Below are experts of layer 6 (counted from 0) of a mixture-of-experts language model. Rows are named router (the router's row for the expert), gate (a neuron's input weights, with its number), up (a neuron's input weights, with its number) and show model dimensions 336-391. Each number is 500 + 25 x the weight over its row's rms, rounded and kept within 0 to 999. Numbers have three digits each.
Before each expert's rows: "mostly gets" lists some tokens that are sent to it at least half of the time. This comes from a sample of Wikipedia text that the model never trained on.

# expert 13
mostly gets: " species", "idae", " Genus", " Species", "inomial", " Phyl"
router:531474446517507470512500511511457501503503521489537535507512473488516501471468505474487477496484520581493503523536516457513479457518507514514460491515515501499491482500
gate0:513468487528457522509486501500476464492509508520526485495496517504540477530479511514504511495509510489509479468474510511500505478480481468515471536521457536507485440446
up0:450530529558549539515536478511556512473478491513464474535492458473482485465492533461501544538511519508519467511519492548487511485516496531504525517516540520508500502508
gate1:514472433515444487469514500476490550521488488512479535503475493510521497458537515510506492482543529460526467455514553505511501470441527546531497464519513483492500490531
up1:523510511468540500444528491467499515451546486480542503494501469486473483501518477532539468484465490504500520497487512531531506520528548543488545529541480511524510494500
gate2:528521523512483508511475490498487490547526509428531509502538538447490475474496468471509506460499556542477488478537480479493494497509485478522476510506506547505476476502
up2:487471532504484497510508477513513469520496479535499487497504497461500463471544467511529490501508504470507534488493519515469496521518497539565516480505511537486512521457
gate3:528509468514492562503484491493505483513582499527498498499520511487482496488471487522503485473461506480527509549502467506488491451473489507499465506504542485512538470512
up3:485490475489489487465481514470457484476510510489511490515501501498523515518476480482484472510516481558502493454481532458517510475453534497514527458466504471512518487501
gate4:523494504533483497519455493517513464528497481500543506467518518522526516487492513523497567514533511490461507527470498449466477492526534507516504470426518467459499517516
up4:508511492436540515537520489471504528517521520493492446502502480532530508526487476472462487513431445524480465492456488509492519475515495489512508479505505491486535477473
gate5:474504488517529504477518509527536471428501478497509550544468490501534509480518510480548524531529490490528510535500538500489532490491538497518496510559517497482514551486
up5:472539517527495507525515489516469504491487506449554493507511532517500477490495507468543485509464481510476507493549489485539489531475517505517489553505521486516497488521

# expert 7
mostly gets: "sson", "^{(", "weight", "ić", "zan", " Williams"
router:502535500496507521464463589537526507509468542507535515496519526536519502459480538515490505499495516526520511478494518520525448491485503472512434523528474534515493492554
gate0:516487531493520508498484502477509485479493501454527465492521507453483490437491509467514476526516517465491500511471504477471499502569498499527506517521516463449487479500
up0:515511514483458518471429537530473525473535533479505448496518536493468464499517503496496474485534494495466487488516516509473497522504535514490457481534471530516502497542
gate1:472499501490475511462461522439524517511473506524509475460509556525487462466482489483497490513502500505526550475502496491504490516526477520504489484514560483506540433507
up1:508478470505487512511511445497517507511494506542547496506504511486487506513475491486453481526545523514526478486508526489516516473539506506519489455441490497472506514478
gate2:481485513463504499523448538481495495482474530530528476483520522463498555462495577498474512493477481499517449487516499487495504469497491492500470454466527475526475507478
up2:542405499566482518456537510509483490484495451464547483463499503505502516501537504488492501495540523480501536539452515530535491513497506494512461455520481483516543463495
gate3:507514468494498467460490518505468549511456533487533480478512531490471452486490503461521513485506493484494495487487512519503499532488442481482458477512511527511502516496
up3:486525498507470527510493499501483427519499477496477560539473497499482503503498538503519542523485500479473478495486500461487481494477460479545512495499478540488507485489
gate4:481478476475450502483530515564494486514519510510483526499506512523516547546490506513487524470528480531453506485528489530506486493475512461515476508538512489462512423505
up4:518472530529477504477499457521488523504511480478519489515506515526484484482529527534480453510527518472499470479444517522530478508526496512518473524521467429507462503477
gate5:513491493541514525506492480485528489498423531555490480469482471552474497492533509526514521512507508505481504540499506494517489479509485533534454516481484493527451500494
up5:512480492501490476509469505480516499512517476514530463492519545469489493485491537452541470520490514511491486486471488457462506517534486538542499485489497528506496515459

# expert 11
mostly gets: " His", " Ti", "OR", " Ken", " Ter", " Ret"
router:531503480489499482508531526479474503520475592463505471476506527502504500484540520510515496497501483521536504509494513489507472499492499544538485527517476517508511494482
gate0:509552481476485483531531518515490475511476483487523521502499494521519517505536479471488520488475490481550514495504495486497449515511484497523518491477462511502482501513
up0:514522476473475502499490498460494505500502520497497542435470476531505447480518520522503508472519508524505525489487507528452473503467504505467487459479529486565512535507
gate1:529474511532501487519483486515518537526501519480489504493480520495507502495507491476476511501537534509506512519523530546502485492497500520496447482556465485506507531478
up1:462493527545483535458486508540525435509490520498505509461511503479490521488469475487514516480546489450516525470524492512485499451468572459479496501462489527446461541528
gate2:534513495484515499474460539470493514501511489501498449517538480461559489491457519516505516506471472529492534548506511518547522485521515482550534486508531503505448529531
up2:445517508514534460494509489557477500493499496498493514527503478483538562490546506464493478498534476485442546525544490513498520474505468503442488514500479473504506499488
gate3:485494503509522506499507510520464521506487533494494467526523524507502513500509496514454521528509481535499524513481533531522457514459480486474482488488471476572500519540
up3:511470476540484458494469483522529500534508454481508450524513492496520500469511478463552510538499528440468496522515469502508489506492529495487503497568490502505486465512
gate4:488533455488503514507460508514493512511511532499518507507538547460495503473505493477528499511454535495495503449503484496482481495528452495502466491491471523449517466485
up4:548490510508582531509462493501477485518505474481465499443494495475517506516495517525443496503481497521495489556529491473471499497510491513490508511480485520540489497482
gate5:501530517533477526503528471481482529490478496475496541505523522502466492542552498496492526506485521491494581494502516494514504459437504474446483470502514478535485503513
up5:486506541488489552488500519530476523522471468534498549501501520467521545492476511491504504501490508527503519498447508469499508507498481476554509496478478504513502502489

# expert 14
mostly gets: " Website", "|---|", " political", " Succeed", " gold", " Score"
router:481484491483521530545482522522494516535469540489494471474506526492513500455526538504475521499487509510521489510518469511489480533534492520483469490541468506491488450455
gate0:519505489538513484495477513506498540473498494520502452518488530530517470481500563483482528516483519499442494502532496501496473498533485504539449483505518498455479488512
up0:507462542484443505560495525459511521540526506488481469497527494476491520485514541515482509504490493512522500492521477529534488505463500494494537512558482501496524494489
gate1:462487526486470486530474515469491503521479490497471479480526470500496478505537528493543472524509474498491551531439479559536499483517515460516490540530461519513483482501
up1:506499509529480486520482538458476509432491499531503521480416539530510507538488502489464491513517492555498493501489473475461493482514528496474518467508482504536505503495
gate2:483517471516528478525488499528486479523480531486546471458497533490525513516486499466509479527477471474538506505518498540487484500515487509482497539535467496486528496477
up2:508479473525483504474507541494518540509490482483495524483498509479453405488521491472521474478469498498494510516528531479539486485519494446527502521516499497497562486524
gate3:452539507525497543493534447505456527533464488474536512539480489488495495509483535486546522475530470458483499486485484508504487509511496507522532475496522478449475472487
up3:522482465509454502494523486526466509574487486480512539443518525457509542468467511491481486505509533476544556446483503476494494488494500526530507491516476503486464523519
gate4:521489503501512538500506495532505469563465544483490503475460527530530541484489506528513493501499533486508518487489493493464513526538503468552499479476523465480522490504
up4:486535533538510487504479517508500507468496475506509533473481485511480494521464479495464482478498510489505483466534472511501510515460485530469476504541513503495504469478
gate5:524494480461553511487513509449495495521528553465466479539499523501494512509479510525408518478498516538498489524490500513539451450474483525468480493483517470522503493517
up5:479530501528478523511501485495559499537468484508502522500515515549517528515514492504493521479511497520524458520504521515468511497490514493461526477519537467488515500502

# expert 3
mostly gets: " Los", " Virginia", " Hon", " Santa", " Des", "FC"
router:477499471526506459494480573512509509531495574514545452523471513505524458465522519486491540495524496498537453496521480519492465517466535527542483563520470538494483517507
gate0:477494497494492522508539556478494447523449515475478459469480489470514489496511487503536495489529462521489517509452491503472475500511520487492506510464530491499507497507
up0:460522477482507525500469463511546524534512475521499506516500515505472516493494537479549467529460493488488490491459498489468529485517521496510540453455488506503477482494
gate1:478520474509462527514497520506458456537481545497540468504489526486509519490491522518531439516517521516531461514467517508510460529512495545562444533484482516503533497517
up1:505492552513509499527518547506514534482528483504498516502499502521489526495572476526512515488510516479540547517493494518516513518499514516499531543502508496503523494537
gate2:524523483494510491510502478504541514498455512486465479525527514476480504500549501559414440498483517533492476483504503482509502471460466491531512504552525487494476463473
up2:495514518474527499496493509525490479456479513502522509495476504448526489466517495469483490493511522514504504532542506538535511506461540532468497471520504547519517554484
gate3:536499517495519503463492520475472476479526518478504463498504507475516454510477500472508523503525546526507503534513505459501503499478506501460479538476533495525455443513
up3:531476507509487515482526455523464496504479477528505524508476479518488523491510534467500465497493503543457512472524466563502505524571492537500471515544500462491504483506
gate4:513519503483494450535503521522478541472507541424462501459477494508458515531494498519476486506463528482500540495511491469499474456421527504523521492526448484505520497509
up4:468535552474479488484510458500474527509481505489489507499538451485548490497479524513493480508496505515530467488510493514510551477512490529463570476451492469520503497482
gate5:459473511480523484539497473508441521473482543516514446499524506514507478525515527503492476532496446535490498524471489469536489499489520557493498484463487482477478494468
up5:448498496504496474517520473496518447454490516496466524472481526459542492494521486518502510488473532499452498534527521523507513523513518504476515501510453552506521501474

# expert 10
mostly gets: " ten", " These", "ify", "tion", " Ten", "ency"
router:478516507496473495538515628481511495482504528506503471458506545510506474435483502495532526495497504475512476502507488485509476514485506571459486563518495541506477496537
gate0:465489547457528498459499504473553513526475532493511526471463507473489456496498432497462539510503524529452502427474504507541472500500526469530525529465493557531515500472
up0:453530470549447493474499542514480500544495481502475531523526492493487526474420487490498500523471493512490502510510496485442490501496503457509525481470486445492533496516
gate1:519551507497501549510463482491482572521502523523521479496482558508504499483512505470477468484466513479485434522502495460518502510523541547496538478499487513534530486492
up1:473535494476464514480546500466546522486515485497539519509504498467516466482490458488541518512479478482530512521497510524508502514487498531489495547461514504465486512494
gate2:507501482474529483482540539489490525432524483511528530527514480501549509532443522441502460543516516481534501462488478542505457529507509496519540528518509477504526523495
up2:493540541476462522480488495465549512478512502516497511503524479508507476514534552509516501486471486518474504489515526470530515495466543505479469486488470518489441454494
gate3:502535496464498521524529523477468522494540537528513543469494521541510482488486490502499530526457482525474482498480495526501473514505504469470490473494488475495490557475
up3:500474559543497523507531479494482517506473508516446497515495490488556492539510500565481509506475503555487493484501501500461487478500543485482488519504509508490557520510
gate4:517529449468553528480525501508494524485448555545521549454470512488512533542505489475502521502515491528462511477499543497490479518509468516452513506512449479501504478504
up4:435494495510497511521495525529514541567503510526511538501518533513526506491499533566470513511473474487529494473516498504463504454494569483483485484528481489467515520514
gate5:537529558538547552443532592514502506463516466517492509538474506490500464483502477491475512502492500484510562504482503475471525513472471546484458495492479493508487487514
up5:468551472503500465482480525499477538510530495496491555494530509519516521543492489468511530477518497515524520486512476450504512522468479472499524462491474523512494535449

# expert 30
mostly gets: " ==", "---|---|---|---|", "\n", " ===", "|---|---|---|", "|---|---|"
router:546527463504495479516459508535464494535502531504549514489506489494476514445528485506496505511486514517518494492482511520504489492482469533495448517546498510501494508499
gate0:495515493457485522431532491480479510492488507511515519486497554541508483500533501495452476467509561526540486515507513527504483526484479496490486494487462468494508463478
up0:537518506529504471507506495537448445512446510486481500486531494523513496500517501522537516420507473443484509485467543514470485470468518504484502477501492506517471506493
gate1:523507481495492495525533519492529504485484488543492514546548470543535492474499484465495519492442528492532511470477501516475525477503482499560488519473536477477519494516
up1:535553498516448471458528501470502499519517507535488484556491498502500506527502501552473505477522495523515541504495512477533522521453487532512458534512492474476502505508
gate2:479555484516521494554472517497522472474480513511527482532527520502509526506558526473506515497499487514484491537532502514529482527477508502491495509519478544508519491554
up2:505511524516507507465459528521479530527519526512524503522547496496501568470526460491459551467526495496469525463538489549483527515506518536461471496515508477542475495496
gate3:546476439510486442485516497481484499499533520511523492500512461472496520515462502525460515517529453508490500554517502508501492514471481535501435505534506499505507539493
up3:490523521507474497497496508485514488515483490496522496493449521509519491497508448483495489451490507474536535544522503463494462478465490527548528464484454510507464460519
gate4:503519501533472489495508498484485500502512527496438534503464496521500475494527538521469515497492517474526500502460492515494479478472480546505479485541474487498530506520
up4:547457533463477496491465513544517453507521494492441500477517468491511521495514477501483484509488517529504470491487505523502534544447470529499470500524523472494520455488
gate5:517492487524493517531493499459469536521478518550484511505495502472497454533514548523520496487472484486515516506495526493487501489539495517522520498490486552566490462520
up5:469477480490471544551466488503508507472487502480499499501495529493504496467500542481515493543493495492532473483504479508503513539519483529526516511470490492578486520463

# expert 23
mostly gets: " Su", " acid", " $\\", " breed", " method", " curve"
router:514479449513500498505493510500481498545513529459517498487521457507527511498498479465465496518485502550506497508541503457488479464494507519534485463512499513493498451458
gate0:494498500481471455500439532499463456539533519499489506504511523496494507482461496465476463498521534528505483484522518461519472534513457518494516485467506479503512483556
up0:493476534474489473510484478512544521541498469505478500520524463514509518512475461510505487483460483500492495493523507508509481482496496520458503497518479477488502482530
gate1:538505446515494459525507496471505526461514524543494535458489505481452446501451457480502484489478502494513541500470525518475505466462495509514494511475497471494526559505
up1:505466508525450501516538485526493541459522475501513510484529532442504485514483484465492527486459464530489491486487474480461492460480544531488488480499501555529532525490
gate2:480494497486503494491486528493487507514522478510495455512504500525481504490482477481491509507530490498511508526482521508517487508479540479524498480457475496498517495500
up2:481444519449518550483506509453491504483481493525506483484471564509510482495544549493529495464517457541494484541531510467508495510502478501527486504489490526477494435512
gate3:463495513477508535444488489511558488536472520499491480460466518558507448509516480519466477506461525510508519526492475480536503479497484515497487493508508463535478485541
up3:477524444498501503485514502491491460530515463496535511474505481487509443449481463488487525495482451488514462503527485470519490468492502554523488520491485480485515438538
gate4:543458486501487480502529525494489486539501529499527498521503492506496465485481489487472523469547529507494443494508510521515503482514480529550518497550517486518484525482
up4:449519520486470521499484491496482501528477492500471540465474518469489515530494466537560547498476472459489510470459472487497491500464521455496510531503549543531488496459
gate5:489472494526468522475510480502504539507526504436536531500519487497509501509510525460521507491497468502524514453513481515480517481514538533492477474459483506501489474545
up5:532471511511480504517500498522525485464494505522491551538513509539482470505496537500516497497483496489492504476521512461487465514509524534486504474531473489505432543523